{"n_layer": 12, "d_model": 256, "n_experts": 32, "experts_per_token": 2, "d_expert": 160, "d_shared_expert": 256, "activation": "swiglu", "moe_layers": [1, 2, 3, 4, 5, 6, 7, 8, 9, 10, 11], "n_empty_slots": 16, "router_score": "softmax", "normalize_top_k": false, "routed_scale": 5.93, "balance_loss": 0.0131, "balance_bias": false, "shared_expert_gate": true, "init_std_router": 0.00756, "lr_router": 0.000419, "vocab_size": 32768, "norm": "rmsnorm", "norm_eps": 1e-05, "tie_embeddings": true, "optimizer": "muon_variant", "lr": 0.00905, "beta1": 0.93, "grad_clip": 2.0, "batch_tokens": [32768, 65536], "seq_len": 512, "train_tokens": 344900000, "steps": 7369, "dataset": "wikipedia_en"}
Below are experts of layer 5 (counted from 0) of a mixture-of-experts language model. Rows are named router (the router's row for the expert), down (a neuron's output weights, with its number) and show model dimensions 0-255. Each number is 500 + 50 x the weight over its row's rms, rounded and kept within 0 to 999. Numbers have three digits each.
After each expert's rows: a language model's description of what the expert responds to. This comes from a sample of Wikipedia text that the model never trained on.

# expert 8
router:445574482501521475575456529518489508417489489422517509372596625420412548493583528523414518546451583498439482481476560474523385496546427441431428452427492429468537410515495516559490572550578504540539438479529584436573402514459557450501523525473524497453434548474408576454463500562528507465565456544530485445559513584451520507488472447523453521525415450525464485459487506515495450528448568531495471441560433453450427534522507492510470465506517467524513601420516518427524532424452519531532451503478481400518418500507595552508536443471520483465518426458492475450461567535569585557576562517527475544504535371530501517513458545461541539589546531415555497581597559511574475572529572549526425504532482478496394481529448493428427533518572417445525486431468528465508489461507549
down1:492547478410502483551491508602462573405543517499469451494468601471446407560502428500463521571394596539485429443476534493614459435471403486552505669452454475458471429467503444539471475550475515523461511502405530435469453530565486574427506432425531412566562475454512439562457482583459507508600513491540542469409478499553529494518454540461628521507520548507588531550489492501578604468482566469461569443467463527559508498559521594406519496456502557558492498447515445522495494468466508459489465579477508485530525527554512476434508446482496459521493486569495597536461535547484588561579443606585462491458473502454435617476545538518539538566526569557499520550455472583431443532557550481497518451484493430505484416505514481532588537539545495467508544459491589578523483459475544
What it handles: Table cell pipes. The pipe separator between cells in wiki tables of sports results and statistics, plus semicolons and );.

# expert 18
router:509482416522467562439552585556605508474399609559572546453399487482469424518430493418535457541548553506514608455552534420501454585528528465410513461585487456486412434511407483486477421539559492513509476468449486421522551465547529554468494504534546519598584395496504533423426542518456432436452430569550492602572518466508446510471538478570526494509459524451515508597544553468506505487581515476455415454440415493430490512466493549464549487578482499429526453543506434517498459513507541489509589554553479434464485504495550506541512546500520500493410529493606522457556486522411592525395439540467562524439446524452413462482419468438522400464493549499485488441494482522528403460574433504505515400468466490497474498605521567554508401457467523521526443529582511509444512492511451
down1:509570528510580431459471541500529441453519465527516453572439480644582512581528462483547597515439451447482453450510454441542576488583535539501356541486484531473499468471561506488413455471570545502493484494382487627568415483467546479456458517587472438521452504547460486578550525503488538466511533481531464508589477451479514486515482400490543548463457534587402530481552535430400538522537518472508448599415547500547570547461439514548460516479533409521399471487506551499552465421595459578436397511516479526474551514540490506435557506457440584491486565499578498472547575525474466466528477477475509457471380447522538498464496587496648474456469479543483583504548416442487550557602479507449566456517494432507570494533512452530496594545492531510552547442488507565460446502470478
What it handles: Possessives and determiners. Possessive 's and pronouns his, her, their, its, plus the, before the possessed noun in biographies, like blacksmith's hammer, his role.

# expert 24
router:528500470508549447600533553509498431503460542491525437580510510502465523518526436429524501491488457400514439524514418472555502464477552471449520566566552469461488513541477449444544528432454520495435425501468442541595429516463508530440533528466518497486518597486546447524505558584593430485426398411587482509475560407588424445493481430482488469536606561516470591461428497460446450441560541493528528569482452558511489537511603406592556421512436563468474442554442512394403508549461384568551538562526542481491490448518489552523402479540516485458486417431466412517440420501432435486374502572485535478502477554509561498456484440515531481474485571531464526446499482440407532541495471509581430464507539482478529467498468538543550473491474533513511386593573452491465393560490514
down4:474500465496556404483493534543422506518447444555473517573601488518499444437559418521553496489462555567461527502487519530528422517377489445472503624481536483521578495503445506513448454525514511561546424487622501458489511436481486548405513446480529503500526490453531583473481570505495516541460529447448505448544534489552530494426484349530348482507477559487535525497491508509452575505505499500487536554455583543548580421595502532556546465488530427587492476562434604564419431481574604541558481518472421527460558558518486368499514557564532459560587474456513567502490572492523544425431489532489486438504507514562454506550520423412495410634427447480442496531462533537500441547417525476495614433539530473494521482494539479526505530465585404557466531584464525526454474475487511
What it handles: Measurement units. Units and quantity words after numbers, like m, km, mi, million, %, plus architecture words in building descriptions like mullioned, frieze.

# expert 10
router:549443458547535527420590593494456449460408516573537514539458407538465504564470467436542487520543483441466452451525506459575556494450545443404548415554506553541544481545495558457484434478489429478435509422544488535581566544423536522402461469474588452589474511419548421472485555581532436450558543442539564531542594412550501490500493468518533535477485557500418508508421500500420510413545570473528589522436551543465516503593503461536564459476456515456535424568413476559522468449472530514467520558579417450591471478433475570589539556595566477463397533426551425478458517510399500525468472521551544548418478573529497503540532506445462538580434453529462477507445534463528473506567440530538524488469469435434470413479467556520461521545511549502577525510547461468411461547575507
down3:513479545491553458442437578479528431492564537469503527549395425587566541488510502457558422501474447527605512438431467491490490549438498546463459469456387365516449525493517450529486491566468487404515488495505382493504473495457500459495485444501582496486459533547513481487519528519502489509524525514460512499491433497532538543552621432502623522631453420472554514501470436558519450488432560487407419477459479471529505447448612414573573463564513560462478512550551481489513532519495497488491541525556432526479542542427559447453516576460444619543394401591436429490536593527567604494564522539501474433496517534518422485600553488536549524561583518432460554431514516498456540454495555599556466523458462497491474523452515489464454495481437485486440557530534516574595494464597427
What it handles: Digits in data. Number pieces and units in codes, coordinates, percentages and table cells, plus some dates, commas and he, e.g. 24'13'245, 6.'64'%.

# expert 26
router:445550431496567463499561499450433493506573538517516503460561421503501511565558535566513477489455445473440467544460564458564532436427553445468532461546595492566440483595429532450425444558466552513452550554492548516535483591498497469465396443493471499536567566498542445452453453551406469533585561387480491444501526466514461460502474459500574543466570571522466445409571441481585535491536506421517527527516446407412546463539459449552521515440401457444478484543500544604498429490395574542541467503516595478466472465424447597578570595490606445506463556409482466480457493537508489525548527484590498515462584542402543557547604495454511509510470583437481519470491537468549483500514441470408431515496477560479437449471483478417437556575466415518549484518484517494517566519518455
down2:475464454457478416386554426428443520419520467548538495520537525484491473565513528545473534423513502495425567617587642515629536470504554501460512564454533422487550482559526425564499502457382460468549446484487475511521505440483526508556489413406581494512484450473482549464550532532557551429541580500560471463462503531469510356481487573472511573518490601599459443521474518508497555499450537558530552458548504449483499492471543580437483546452491476518542467571536461460500490465572500462543461500469484539479437493430443513438434477505530498518549423439515443572397429537531516428469608547495552494482567511459515527425524419520410456492523501481499572478484625473495572494458454531592479476559433445435478501377576429463566476514522533563524507508538547398485513481482395
What it handles: Small standalone numbers. Small numbers in table cells, scores and counts, such as 1 in 1–0, 3 in 3:29, 12 yards.

# expert 13
router:589467487575513534509607454451515421582436561471547395506597393503511433540547529409444490567473577512422397565485521595551488529542474524452440466548476563536466476460446488419494538545448416553439511450461540566541484514448535520434608503467516459440501487468496481515540466467422481560493589503564499460535571410583461454518479437468500584568599460447411484583462459581504486499512473536479534450457493545540555550498514555611505465536555523487508489556455427541544516547554478500512415516572428415520454504522429453581584510516471480429470545466544481472542484553480509534539477466478560522449463581452454542475458505517555504572466456543528460421552417567538483452583520566471551570489532517398581503446580586529453511536501533438581560480551449535445436487504503
down4:535438518476563483496544511408531447529487518508481520480546526448455429479548521464448471399473481484519509477556485501457518536524475471544521422472441422530405450467469600497480476548431512531576448607427468517519460594515497586277476450482549361624491489409571485553562453534539506520495491504532461441498458601435485541506537502588464511495454444429514447473509557567500459458545533453529465445534497465532454584433471578542501481467499491484442525487419527476529462591529436461523504443415504477603526518395390498535540437491476493567469534478619564443421543397566601491479487540488443488479484509479426539449507483520593468502577595484535486449488464457492499503517445540490579461401478489557458493449559532539485545454496500513498541508429478507599544491459561
What it handles: Closing brackets, quotes. Closing parentheses and quotes, especially after birth–death dates in biography openings, e.g. (born August 18, 1977), also sentence-final periods.

# expert 31
router:500436552572493514454515543473514512546447551566483454572462522501479463542540462465547474440469435526434496465514498609502556460529593426477431463511519424463479475522435567510610424484494412438472464503431567429515394572518589483451478463547449537532535479488530494456460486519396438450481457514450497580532500491556427501510483456460509459555517516468502522517433556405468555478552478469582401482441508519418482493453557508427576480579575494530585497517456560604561470501532486433561574567514525489463485489515454494531502537526503532486525523563572416605514473413450513425495433451508565585455510431436572504400565528515585405489546417543414575427541566584518445499552470467525545488502458568473491473514565432583448504397437453441437478551562489466497411549491423
down5:435578423487529437468465528529542480530511451485580475565495473470568500538467555541485439538517501410460498576541448575487490515516515520471536522591432452445530489583515480509361465467506489541505611551484535518548437491524491461555550536449521434480498513547533596547497473491498547493587531432463601593522526486464566454504566464498572571453533473512506470567436358457499516442466461481545491486540502480515619548496477539509552459471486515512550553602538523414510408545530418423512429505488411484491491570477468520520445446449506409498510501419517486388389514590505537467440500513478472448512444529389482475509562587479406663617582421484422520480547470513552505444520552526573442514543574584517438445472486497546519527578518519504470506506502439468491557432420478
What it handles: Ordinals and superlatives. Ordinal and ranking adjectives after the, his or possessive, such as first, third, final, last, own, largest.

# expert 16
router:547443454550534528420588590499453446462412515570538511536462411536467502564470468436547486521540486443466446449524506456571557491452545442406548417552503556541538480544496558460478440479489427475431506421544486533582564542423536522409460473473592449587474509424547425469483555578532431450562541439539557534542593406557497493499490466523531536480487556502419504506422502503421511412540569471528586519435556546461517502591504459534566461478456519452529422566414475558524469451472533510467518560577411454591471479432476570590541554597566478461395533427552423479458517508398498524467466521556544549422481575534498503542529506444465541578435452530460472510448537461528476512569443531540522485466473431435468414482470558522463520544510549500582525511549465466411461547577507
down3:470481423583502444567510534556382522473430463518386441437477501567491464565550574536546540570528467473493550448484479560476503600521573392480512446537535559469542551512489507491461451501488520527530542522505556456472520459500579474464455512515449433473495439483597467513452422514505445432413451529537496475474479463480480472504507545456491541518495488584556500598521484455480467448541552505491432499560502531470528525537372388583466485617494545606476431441461457464474440599497408488528532476526432553563571472446480596573532497464555552480483486488509510464462519524481495540564551504509498523383508606537458587565551490487492439553427448389524416466504410500390501555440569456416499521605532433423414489565533527472472535492474429526556479640535542539526536506500510
What it handles: Number fragments, line breaks. Middle digit chunks of long IDs, ISBNs and decimals, table separator rows, line breaks and periods, e.g. 978-0-7434-'8'.

# expert 3
router:471457477493598473467576537588435470415453554526444516456460518426517530555526455459510493549506460551528491520563475517454499527502466553446532531543464466438448499505590519397409459402454483551552490510483448451471558531562441588464475482463576460475482386523499432503461557613531441462508477500458548529486405495538460539563499554529574506452513510485473613488515504482615447524398461560511458495386517544525435543562475503458578487389570555562511407585456478424526514497585520501444528525519455577569465542516517433479449515536526454541474454457487458476423457472572435445439429477496502591502509602503492442507478573498453416462521510572568480476410426479420488541463470437475449435462453525435501580588455455401521419504458502560505506576462488473578585529572500
down4:528431540380578581531423549491454454465536441538419487524551525502474475535501500559520382591599422415464448480499423568491434515445531530433505556424431477502486502412497458569527483583492477498484407470551472551586472434431504579523503463450520438415533536574434513611519436540545500594471433477532484550527517506528495483519518484519495582425513529535504496469449424493513385502607510514482453455475506506505519503474522459417476390584503469519463453481469555471512551469557400477464536582443514459520462397465475500524498505438527480451576482503497462528502569449594453407522538421485477548535412539477488545418497457566465445516508508452496481494499414565539434368436614471523442464521517498497414468499592543505508471458478548545451478486563503575485456430404555
What it handles: Latinate word-internal pieces. Word-internal pieces of Latinate, scientific or medical words, mostly biology and chemistry text, like append-ect-omy, hist-am-ines, vit-amin, Mod-er-ately.

# expert 20
router:549444456545535527421587591499455448458415514572537510535463405539470505567471470432543490521539484442468447449524507455573554495448545442399549417553505553541539475544496558456480434484490429477435508421547491536581564544424530525405461471473588451584471508422547427471483554580535428448563539442540561535543590408552496487502488470522537537480487557503417508504424499501417510413539568472530585517428553544463520505586504466535564459474453523455528426566413478558521472449472531513471519554578418456593468484431473570589544558593565479465388538425558423478457523509400496524469467525554544551418485572532497503536530505447460540578438449525461471505444537456524477505570444530543521482470473432432471413482469557524461521545512552504580523511551464465412456546573507
down0:499579523397593450541444499526482467451488486476533474491480508513464452541502457605586577417397487466454558498531439524661403503512499583509507501439488552547544512498478618554500507514412512537492531428565528535413450558505562505462536548520458506571490513590569445512450535571514444470471443509494555466527581414453495486433512535454520557405475539533551515415549544517475511552610471524416489631444578465479536477511520499518538492404493393459467498501536526477464448488435558490515403508469451543556544478450487520582503554488545485509594583467472480498480504447517533552514487497471457549501600528468479510563510401539571466487513588546557497547418446522454594500531551551548557424457429528573491462529467524537432519463451506472602566484479419555471386543569508
What it handles: Mixed numbers and function words. Scattered cases including digit groups after a comma in measurements like 1,319, LaTeX words like frac and alpha, the, and line breaks.

# expert 25
router:549446458546537529418593598496454447455413519574536511538465413542466503564468470431544487521544487443462447455523500458567556498448541442411550414554506557539539480543496559454481435483484427479437510426549490535584566545424536524385463471472587454587473513420547421470485555579534439451561539441538563529546589410553499485500493468519538541480487558501418506507423500503419511413541566473530586519433557545462518499590504459537566458478455517454530421568415479557521472450472533513469523561575422451587470480432475569586544554594566476457391535427552422474455520508399497527468475520551542551421477573528498503539530507446463537577435457528458470509447537457525478509571442527541522482465470432433468416481470558522462521543514546499578525507551468471414460542577506
down0:467399540531517488492483438447457451631510485480580506611505487505479477495530525522556481459401489455466539486546411443494482499530500534510510477526587489545481442487499478385538548543485432511538457546412445506514567550407463535407452492412504429557483489523440507433567410468498561519475545526521613392519543418556477523526454509545495506503465451447474467543495454527505581621537457539511425537442476425534570415519529579490540546642583519405433520391458480519532596512501425507501510611546478573429443499507525398574515504429460500454475563493519598441491479453505421657457488497538526471451497536418512461498574439480478454456537540535528535446474560468460499547466453513463541484445537473460508524499523509589494441502451509456447455466480527432540475578473575
What it handles: Headings and mixed data. Section heading markers like == and ===, late decimal digits, taxonomic and nationality words in tables, e.g. Coleoptera, Czech, France.

# expert 11
router:545438486565510468416484522520565413559501411423507477578399450554502544587459573495507561518435455481596527504557511437516525451571577483533537412416477540465441451507531452509498446514587494431493548444476486440534492507459501464468440373456499576519520506424505464434567512484542447531600433460443534468558558419478583451568492528597545543518533563499464444481428527552498464484478498505519506502450477455504453397493502427448495555476464450484541455576470462544534485434498472601552423525458420521544426468404570542492541547582436619463482515453406446469428532590407522482533558520492457530399514484579468494450566472511511506503509469490442435512471580536567465522501438480586498469590549426436515493474542440546555589474429513491495434457520510440505485549476599
down0:472567353479566475515472471546439464555508513474553521431521540523567582467567510452536557545510564493514481537481423463540502505588490425533534553530416501447489574622560509559471649541431483535522413474528482456479506469558512557531489420490471485578493503541424430559546487535543455506544479476556549523452510485496503415500470429509580429506460500548602524483409539551528555441496515378485575459391496409437526499521574485641579528515483510549554508572512467551563513492538499522506426497572615470477549571493485483479403508520599487505573439468510591424411546588468465537438471513522455518460474494499529493584478555518456463458430522539583413495531486501508503488550414494503507511464532545552510526439521393513464438478572494489414496381543518495560511510495543
What it handles: Name pieces after capitals. Word pieces and capital letters right after an initial capital in proper names and abbreviations, such as G-ok-ul, H-ix-son, HJK, CFL.

# expert 28
router:551448454546537526422588587499454449459418517573536512534459409539468501567469466432541486519541487442470445450525508453572555497449541441401549414552506554540540476549496558459480432478486431476433507420546492530580568547423530525400462468478586449587473509423545424472483552578532433448560538440541562532543590410557496492504494471518534536478492559498417507507423499500417509413541572472531587521430554549466519503587507460535562457477456522457529422565416479557518468446471530513468518559581417452591469482434477570588540559597566479459385535426553424474458521514399498524465470520560542548420482573526495504538530503447467541583440450528458476507448540457527471508567442529544527482468472437435473413489467554525461521547508547502583524512544465472415457543574509
down0:529496521608437478445441518574483543479550463469442528429445396433519442524517517431567532473434498496476532565490487477478539456529511424486450559429547451497536519484600580485514579462481564527441521554490467494569411553434394452573480478542446527471440529486429417388398510380437484524509543444469536451539545517525605500577510470524491499565414567468556426449441460480499452486514475499396513521491465501447468491557555399516551523491441522520420438500436548538425486573479581412580546489519503446511490511521471550495506545570580421533483464516546483514553514484499540483508474360531515515490580556434514557524543602489504491514573464464508512454621550549491446367457533439538492445481526468455501436495533528456545518530448460456422516554542451499546446634507566
What it handles: Table cells, dates. Spaces, pipes and numbers in table cells, month names in dates, plus health words, e.g. 7,'327', 25 May, Public Health.

# expert 9
router:450580427402545496430502519448446479488573508524452540449420513511578458585521527491551554531555424423455410534529528438507575463456452473473459508608511544537443519532428433402421439435480470451514574577440471531535484550551554432434481496528367420544475539538529386401454449561506427569530514460567451461555575513559428502450497485433598563424548480442483525495500466527536532431559492422404562541502520484448517483540489526488562450476429422402476463451500519580487436467405430545524531485478608516477526507494523564535527535524591446517501589427510475493506426526522544540493443583500458563484536549456588494528489409468483531476514461522448557423473525550506484514475500484483496484434596577468499527434537440497479502505531509455502475582478466494494528570452379
down5:470496444552524476590552541541504555405512556474490539581492428474578477441572500562435565547565440527565529512498425532434542472435480578466472534516531459514426492485457566547566411501548473504580567524408509501500451454525481466695464482590506497483517507425532442413512488428525471454457520577533477483556531476483531471463465509609426529430514534479473582532561438516448385529450484507482441595552503507563473504550518496465506562526536556541448525481460512458543477465530473495491451468491521482526664422571471504441451457559418479547461511383532497504431544534472500563509508489505521488509422506484522495538494566538532541461511437548375548485547495522508492436525447522484490502486489509546463579548513451435514465468412575484613436604505498593657498568564464
What it handles: Numbers and counts. Numerals and number words giving counts, dates or table values, like over 50 years, five to ten years, 23 rebounds.

# expert 30
router:466509568506533400432453501457540532426491438518490555540465549549591528547525490572477515497463434523501557514594469523462505493515480499503507436588495541433499476489567558429492406426515488418495612505614457472443491543514402542520485479474576466447510496590567561464504420435537543511544440506391561486438510527475513488559605557564553580597530499525484488491557475426523451450437519567522470494409585449512538490507527463486414518492522495474431488558461507416427494539635559562436396574448420545529470584472513538516546472548541510550560557512490500495472463603674467535511530474555445532504486542542396468549531516443401444439508478537438512512428436436495541487436509493522475533531426525423519549461482435491553452472483478531498496525442486462574559505592540
down4:534497463426514472568562493459418516430496510486530495545456624432513540572567530448476511530504472461454469530450411437595540556460546506446470540488476559440492411614493488596465451507495537545439422515454551546519464472451611547494454508512492498514482484493489496478549414461545451483600521603541399480507491418441570531438474542538451473464536601443627528486469500391462525453479412558461494459535409547461567470531487460524466480423467455456426521497546437466498606589535571494489388475531541557442556510454555446543561553528401516453460503536564525515497538471527437465532536443469527384516578524442562507444525562538535519564514457431446378445522468493510478497527456491518605485492531470495635505502499516505481520501479470504432571562529473592485505456601504
What it handles: Foreign name pieces. Word pieces inside non-English, especially Spanish, Slavic or Arabic, names of clubs, places and people, like Potosí, Barjiji, Ségué-la, Château.

# expert 29
router:552442455545534526420590590500453449459413515574538511535460407541470499566469470434544484522537484445467447446523510454572560503448547438405550416554509559541540474543500559456484432483484428474431509422545484530581563547425535523415459468474590450586470510421543428469485554578532430449561537441541562532548591413547499487498486466520533538475487554498418508503427498499417507413542568476529586521432554543461516500589506460534564456479452519455526425566416479558522470448473531513467518556575413455592469480439474572586544561602568480463394535426554423477457520511399501523469467526562542551419483570533497503536527502446461541576436454529463469504449538460530473508571443529545521483465474435435468413481470555526461521544510548502581521513548465470414457546582502
down0:494499466504470447553450540531524547593567518503468580535501439501497485370555523407516506492460513462411466619510468622489498507554509467584581577476534563427545479494563601513508508550487440508583488495455454448477522462506475542501592561468534481462542522530479556512527548444478527483550503520569472475429440520544487479498554499475402524601534476510529496487550510547499475534541442505504536558474446510502564467499408458579593487504533475434550559530448519467507629461461411543608484484476451542422436541510504526476598495518420486581486540443480608469414652600504498487392502539533502426459433515482420559449474567483451472437474535504492460430421437515468458504533496498492448478474559396522471534455547529442592505589446414551528501553415505485512578444572443
What it handles: Digits after commas or decimals. Digit groups after a comma or decimal point in figures like 1,537 or 64.9, plus periods and table pipes.

# expert 0
router:440502409461462402446513500478507467485450500523502477582447513545567385541415494406495507427543398502447468478463523484526582458417606524503552513514476529491490453475543504466570479451478487430509519436487423494561444569543551495399549431543490460442506516567514443505511513563558450416525467421605523559449612472535416537586465566447478505482511456534438518489436460542459462480521477567496403450481549458488462545482495463459543506529562471550538493560440445524465414476510559538456481419386418561549431466553519586571545519569482561558449537438434449488427515458457428496479492556492448504548550580506469447539472453450426408457520519477431566409544486475528480463536531520504610525510493607565545418461420447521487544534578517544445490570445566461408495473543491
down0:439597454512430412496476551451563500421467448489454539494454532580624498548467538635505475528502481463518508432447395518455448436432505530500510490511523450545484443481462558526477486493452517467516451433506428544494431457468389519542467602498574496404507457467477380437539500522429517510559473562547451525494454473510554518454390457496407489384459545526553522479435504539566497476551460586533514431458495381403542500487504570504456537466508559496497550560532514577455471503574539609592452491450489496455566453558496547537537510446521579560471535429502539595441482530536412520477559465471448507551405474503555401520477543513547506513476533522541435477538533483601578560462593441526553520480456611440455479468456401475509509520532477480520416486508482470539427454502569
What it handles: Short word-piece fragments. Short word pieces after hyphens, brackets or quotes, often prefixes or stems of English words, like over-he-ating, ir-rigated, hip-hop.

# expert 7
router:437444399534454474473485541462473449518420512527519438568485440601510461556564534480558639539571404527551466390510465524505599505488484586409543415491495552521493536589569487537521408493571476428458534527451525530510550470422521498430473503472514545545529503413597444508454484564445416409554416525444589614536524444523463432526464442503536580422448498508473553480467523476498545487489493482507549564534496518490496458565450434507487430506520473519497487541476499539550480538448598511492496492497427525489520480501594519496487607565489489547400563387505473473481501549501485462527486465580554534462428561451479582517492454488467480461548427553449594474539507499453390492561484429505561442528539488432471521422450467552463440441522637508480521544517604437443494585439500
down0:526535558512457375528371407596522426415537553489543517473446462565467571553515470441382534462448556619558585563456387517546528537482451541501518494473545445475569524475492461465484461390385506522587476520479387425567467541470531524533585502570419464494519545454444472572564533408588476555520486516462500539449511480447544504509495530508513499545473473496582543446451520469553545590508490554543471416545606500489484514588497467525452504484521466524443523547574403546501487408459510482406516513524526511558472492450535569551490529553568512480574516472487558486461491439521575473478505466435454486458439497463496376425487460528464489396447509554476469500504433506511557517550533563574539570521570541474491574464504584534513504614482459554518496585540433496531475479446455
What it handles: Title and name words. Capitalized words inside titles, award categories and proper names, such as Best Original Score, Home and Away, New York.

# expert 19
router:503474577469401544537429487446456503474533499570443469401536552469576603515456451469422469454480589475509503572523563480522476482442534522467430501408475479523487432455450481566488531597447492599495460476524460473533557486559540439516591529528439552561449549510492427534477440545442575460466506515501408535474475580445493476511451510509391392488416502534431552424519541508516571556448507474576602599464464421527498555537421417450526520478519526522476572449515528481468475552569485558523490459576492454550546542472544422440587513547542454510474430540478569438504539429459468400549534517485543575561563539524491525569439513566417503566450507453560494498569527431414598482531492555436568493474395523515522491525498551561467544543595523413520546444593601508481495509506509
down1:533501461446483536464449564522508495489484546504562469613468547484515483512561555514412458449470487507481464403425471442524515387488426539606483463443577530497475460442453567466484636460446559417424520493532479580400459548431501476390463484532489581479520572491468583423414443433511553514520502496493436489426525574421543553481497501426612543511512487472530550435541446500466510452516454476537479539633708566554535450477521392514607477506559496588507535436546467515529445441481584481521472516459574530501489516427481432535532520578557518577422422610424508480441483490484449631436473489529485521472481467585461467557557449497555503509489539506495517521556468480519521542444539527564479486499484555547455457515534478526540482503504485435531475514524468463507568491472485
What it handles: List-line bullets. Dash bullets, colons and pipes starting lines in taxonomy boxes and infoboxes, e.g. "- Genus:", "- Species:", "- Country:".

# expert 21
router:477580495468441516471466461484510478451516418553582530586453492591566588425511534539477441516487544407535510482504430486535388533520518517477550507436460589455493595523554590542451444441518534426540509461568530574512510377541399554584482474511530427440588510466483572401527504396584569475449454468506507527430542440484528495526529564579517606511550479525501434541550440592549435482411449481565559561558524474452543499506420460512374552505552522523515526525484514549492446489554497537470465471584491489553453443456497514538490463541517509543543494498428525474425527521492539526471571513514385502547525527500428461440567548484577454470575451464395453545447488472541468541491485531573455518575520528476481509530476421544524453339555571556449485568510547435516509535555548
down0:514536500520575480513533536507481519521547467457427417463473510608613573492548538521481453564455543576546373537490506445478461532412477447459502522465551519432528505482514558558578431446510482497505474500477507522514553577457512461452495451425466496543472471566618552531493492596479488583561490445419538610505476422460472494501453482493410556509562503549528495513555499577402458510563397516484618591488564552430413475472427501544429516476545510487563548529499489555534595562435568541477519591517535476518550539510449482490501454458427491557476506450460462494549581508466546527538564540629470443581559629444506457568513620417463542475505520536454523558542541441495458503590538528449458495472479502575498573582567421491417469551558450510474589467528528509498464456490551
What it handles: Surname endings. Final pieces of English-style surnames and place names after a first name or initial, like Marilyn Manson, Breyer, -ford, -ley, -ington.

# expert 6
router:449528576399448537588450471537597479601484530474438440561580554482531461493574575556415557551489570511521444595463544492494404565471518427542495520507583415516483483441581542581529573557520542469557472477443455522457533531566552537563583585507456481484445569493450458543465509460443564510457541578554454448492469479480597481430553527522428443540433554448476565429553496433516529546449423489548505516436436576468499566469499486528509602447519515510444586395574462453565447558548521560489534445457548504456554483436518468497546444456533528518557543476392606482570446463499483531510558505506548404491572418530459519575429513488477507456432459550559524560505560448437502557510449545520505471445450529482551498461496497467553548558482562512530514407420482442537458427484455
down1:447528496560509549447553542469500564502461492511577397481456407567523595512491509481514580463515499549466527428544589493419514567488494565449527481506467457513543632502605558475444578545457559458592460513460453495451519557657507590484475587502422389512467439572543478553398474493568459486542494454443450443534511522420524562514565529485472495506601458512463437442623444478467501514587428516516496519484541474469581488525502479481527444493512405482503551531516492512582489379498506512484469492487550457468472610413547630500512418517452490363434517472541540473448528543436539507506591444525503490559483499487538526571571493568520437496504424510478537535484500408494545479545516550507379489510438516584474475512491426446509495477454535480538458504549430463528487521505604
What it handles: Line breaks. Line breaks after headings, section titles, table rows and list items, especially the blank line below article titles like = Rankine vortex =.

# expert 5
router:554471486507474470463564574601465456482482457573462461553497503545528605612450584469390513517425450521532517467546418475580524445483520466444566453545480546496491552489542440461491442466432402457474497493496462488550486514511431536451511482431447588497498371503559535476566383517563478507581470435468499369540436443533482523539546534569579531535576602494453527504482498512464485538499530549483485504431466603524447392470448481515582428494494598494586531505398392469500491478512478516437473536479403532529435541467559558474478523600473503548535483456452422480445497471450478517560484442498516455428455506582504467471570475438455440445463583562541560477440571431485552556543545491494454451555478490405551503506438554434502429546418399538499509514483428475517475539485569
down1:511526439570549415582426615483512464435568550480415478545529474543537497487511504587428514514520418534401548482546484587475477472509528437544456524404422578457542612544495543447586453549519511556532448474546495421516571454431600479485533523578493460495476533450539536584475558543473544481476467471460453568566532445533431465537522518453457411462568563463594540459462476477523489446378627561521580372536449512531562508578487418499460495478481517580541502597565511590574390452616477481503479555454523490463564482424487512452551506524485447553462511552532489468509549477528422406518549521479525473532522555513433423468442471402475501546495415510473487514510505460466455490496565483500492516565477466577516482450506522516507409462563399519524574511490572509574501507475495
What it handles: Mid-word foreign syllables. Short word pieces inside foreign or rare names and words after a capital initial, such as N-ig-dy, Tokor-oz-awa, am-ab-ilis.

# expert 22
router:529541461511515496432564618446549505428520442551549525561419401427476484531412415449502556464582557456516495479584499526540576473382511452397471394536500576469551479525568439454537500531538532469425527420461577440557585519455456459406475437464533483474454596486463436470455497432541459493509564471464427545622486461501498464584446542469534466488485526547456469449435559514583487478559489449511535561484472490489516549543487504577545525510469545436522435589424550550520415560534531554472510507490427514525497527517471559543427497583522473584420579426529504425557472504410442525483451457551546518507557499582470503554436492505508536457483466565478534554492479416486512519527474526486471415487584564534493464454554525538463520414410608452569478550546480473394441492552436
down0:452548520569410582505431461513496439542514442450545524453624516554582464490475416523494509516442489458563464522537425487486444474505505467530488608549621517437537506537508553540563475550514534456543387500550441458461456477529458555458506541476440397547491540502482473581547486524501506507499452540422540481494482531456475420510499478435545487410437525395416385565485489445442440441448463421568474491418440528495550530531484541510460519539495496562463559522540516526375446506552575442580436400512522585489435584517504577532459492562424437491595488400531359588532550527564456510503504538481485532524522495570494483527460578488535594468500489510485571556470462551573503576514578544420539554503530572469464491458406478517568478556489534449564460479594475488504494538496571
What it handles: Hyphens and dashes. Hyphens inside compounds and dashes or pipes before numbers, e.g. play-off, under-20, limited-edition, Saint-Genis, scores 0–2.

# expert 1
router:547530526467459494474503427531464555475494413479568489455563441494445437513420494485473563540492492479498558532471474469498496517499534556613444585497523460436566553522490492456461559548468529572502574497491521541441496453567516421480443601553512429471477485513522548528507477477537625474433431492458518483520483543570557489494509504483511413486497494404600399509542517463482482473480561579550537486555471539526510489560563591443504473547414524458533512471486448460424626428465453421489446393506447476375616522545545437501428510447478514461517455578584535545620517577477535490577460516523583517505462515528448573496393507515531541533609466423588483545507479592531551520521580524442549539456582465625597498507533535569436543581458466455433512481465429514485453496505558
down5:492435464526465441530466525507625546536506467453525512469519535485562548480512497499466514501460399477597465507529448491472624526474520524496512667551584485498479512494565542381519459418559470481529624564444506550621441426544574477501490516455545517529492541469491449498489613577508468551544529564527508530511577503431531485489493373496508516482478560569518417541468519439471485487437464454460515435453381462378565637548508482495526506497367489502511492501513454480479565522415458508518504503416507473396544464475602429464440409480522513534483488488486557515492489506460436555555539411533493501495465511427501397522526548536482490508502493463397567470540508487491592437496525437567526470491559491555494525427392455599572479551544596550456519534429509477475519496537509
What it handles: Clause-joining punctuation. Commas and conjunctions like and, or, but, & between list items, places and clauses, e.g. Berlin, Germany; Somerset and.

# expert 27
router:544447456546537524420590595495455444461412513573538513537463412537470504567467470435544490521541487448468447447526504454570558494448543440396548419553509555539538476542495559458483433479486430476436507424548486531582564546424533522405460470476590452582472513422545424470485554577532431449559535439541560532540591409555495491503487468520535537478488557497417506503422501501420511412539566473531588515432559546463517503591505464533566459482456520454527422568419479561521469445469533514469522557577423452594469484436474572588541558602563476458389535429556420476457520511394499528469472523558545550419480571532492503536527504449462540578436450529461471506448537457522472507572443532544518484472472435433471413483470555522462523544510550505577524509549463472413455546576505
down3:506494503498391540511557497537542601549483492510503440542539552464503485465481605547561426523518509488500449488456467514524420435398509477427457468490545586583484507475513474399508546513593453421539541536494485501478523493489394456425526518564527487567525451437422505458570537445460541486467492523572581489466460539519524533563439601438489509511532476449483402507570546521517499467554466533539477486568463482453521555489486449508506547504538388535535456492512479514534457478613475482534485461485558558509496479548504473434449461452510545444446449496508470478543561498506429431499544524454476435551443577346516525483555569483487511484555517594621571564535585451478539422572569579481565389493514532565534514485585511480639482527544495337409509486605457544459532464604529
What it handles: Mixed structural tokens. Structure tokens like decimals after points, list dashes, periods and line breaks in tables and lists, plus assorted common words; no clear shared feature.